Experts of a small language model.
Size: 8 layers, vocabulary 8192, 116M parameters.
Training: 557M tokens, 8492 steps.
Below are experts of layer 4 (counted from 0) of a mixture-of-experts language model. Rows are named router (the router's row for the expert) and show model dimensions 480-527. Each number is 128 + 24 x the weight over its row's rms, rounded and kept within 0 to 255.
After each expert's rows: "gets" lists some tokens that make up at least twice as much of what it gets as of all text. This comes from a sample of Wikipedia text that the model never trained on. Tokens count by the router's weight.

# expert 29
router [114  98  97 107 170 108 143 142 154 144 129 100  94 127  86 157 122 162  90 148 174 122 172 117 143 161 147 195 123 103 140 168 139 151 149 101 106 100 112 164 122 116 132 141 173 157 113 104]
gets: " |", "|", ";", "=", " part", " career"

# expert 16
router [136 108 137 140 134 129  93  99  95 131 156 104 129 109 132 136 148 156 161  97 111 141 130 113 180 158 154 148 128 109  78 186 141 138 120 134 120 122 113 173 139 148 128 146 149 114  60 129]
gets: "s", "ing", "ed", "d", "es", " which"

# expert 8
router [129 118  91 130 106 143 109 139 130 133 128  91 147 155 108 114  88 142 102 145 138 166 106 129 130 186  95 144 162 115  95 184 110 106  47 113 125 144  84 133 148 140 131 159 111 135 121  99]
gets: "e", "a", "o", "|", "i", "l"

# expert 20
router [ 93 108  98 156 146 154 134 120  95 112 123 109 170  86 142 169 124 149  89 133 142 138 155 102 148 185 176 153 137 109 120 166 131 141 137 137 100 161 109 136 113 114 167 126 155 133 100 114]
gets: "s", "%", "}", " m", " team", " km"

# expert 23
router [108 162 111 114 118 150 152  85  98 106 165  94 164 100 124 106 127 107 148  95 157 102  65  99 132 133  84 154 139 104 164 158 146  83 110 160  91 112 125 141 157 128 106  95 136 141 139 149]
gets: "-", "r", "c", "k", "ci", "ho"

# expert 3
router [129 102  52 130 111 131 115 145 123 128  99  99 102 118  82 119 131 114 136 126 134 136 136 124 136 109 111 130 182 114 119 151  92 105  87 160 125  89 139 135 147 106 112 138 130 140  89 156]
gets: "'", " 2018", ")", " 2021", " years", " 2012"

# expert 17
router [117 117 114 107 125 149  96 112 108 153 161 108 147 155 100  80 128 128 128 114 173  97 143 113 158 133 140 159 119  95 111 143 110 107  94 111 136 114  94 149 158 145  97 134 170 112 121 127]
gets: " in", " of", " to", " for", " from", " the"

# expert 21
router [116 118 115 155 130 163  81 117 102 124 149  99 138  70 108 143 123 117  75 135 104  93 110 102 149  98 123 110 209 108 116 182 101 110  88 121 136 152 113 197 119 134 105 149 156 153 112  96]
gets: ")", "\"", "s", "a", "e", "i"

# expert 0
router [133 111  74 144  77 100 149 155 126 114 147 114 103 125 133 132 167  97  44 120 101  96 118 132 139 144 149 125 130 120 139 137 157 120 119 122 178 138 114 118 160 150 124 142 188  97 121  82]
gets: ".", " B", "B", "g", "R", "n"

# expert 11
router [126  67 107 113 112 149 165 129 143 129  92  71  99 104 148 108 154  91  97 130 108 184 159 108 109 116 181 125 140  96 133 123 129 121 123  95 140 130 115 151 139 128 143 134 142 103 128 109]
gets: " and", ",", "=", " or", " but", " &"

# expert 24
router [ 95 136 108 134 117 196 116 134 109 170 118  96 132 140 112 150 154  84 123 128 123 127 136 128 117 144 170 104 165 128 139 124 155 118 127 111 133 160 133 136 118 134 150 100 111 161 119 107]
gets: " |", "|", ";", "°", "/", "ran"

# expert 7
router [ 77  58  84 124 147 183 138 160 107  70 155 125  94 120  76 142 109 106 118 162 154 122 130 152 117 121 170 143 123  58 108 176 125 100 103 113 136 132 113 152 120 165  91 106 141 134 113 136]
gets: " (", " =", "ti", "(", " \"", "{"

# expert 31
router [134 119 143 164 108 152 130 122 114  88  84 124 102 144 124 118 131 138 110 142 177 117 125  97 151 159 127 144 154 136 131 134 136 121 112 150  80 119 139 116 130 136 124 120 155 108 123 108]
gets: " by", " at", " At", " t", " By", "See"

# expert 12
router [ 80 132 128 110 128 134 150 130 110 143 135 105 136 137 117 137 122 124 157 139 154 109 116  89 148 158 142 156 141 152 131 189 143 110 131 101  94  79 152 134 111 195 144 117 148 127 140 131]
gets: " to", "ly", " that", " would", " not", " also"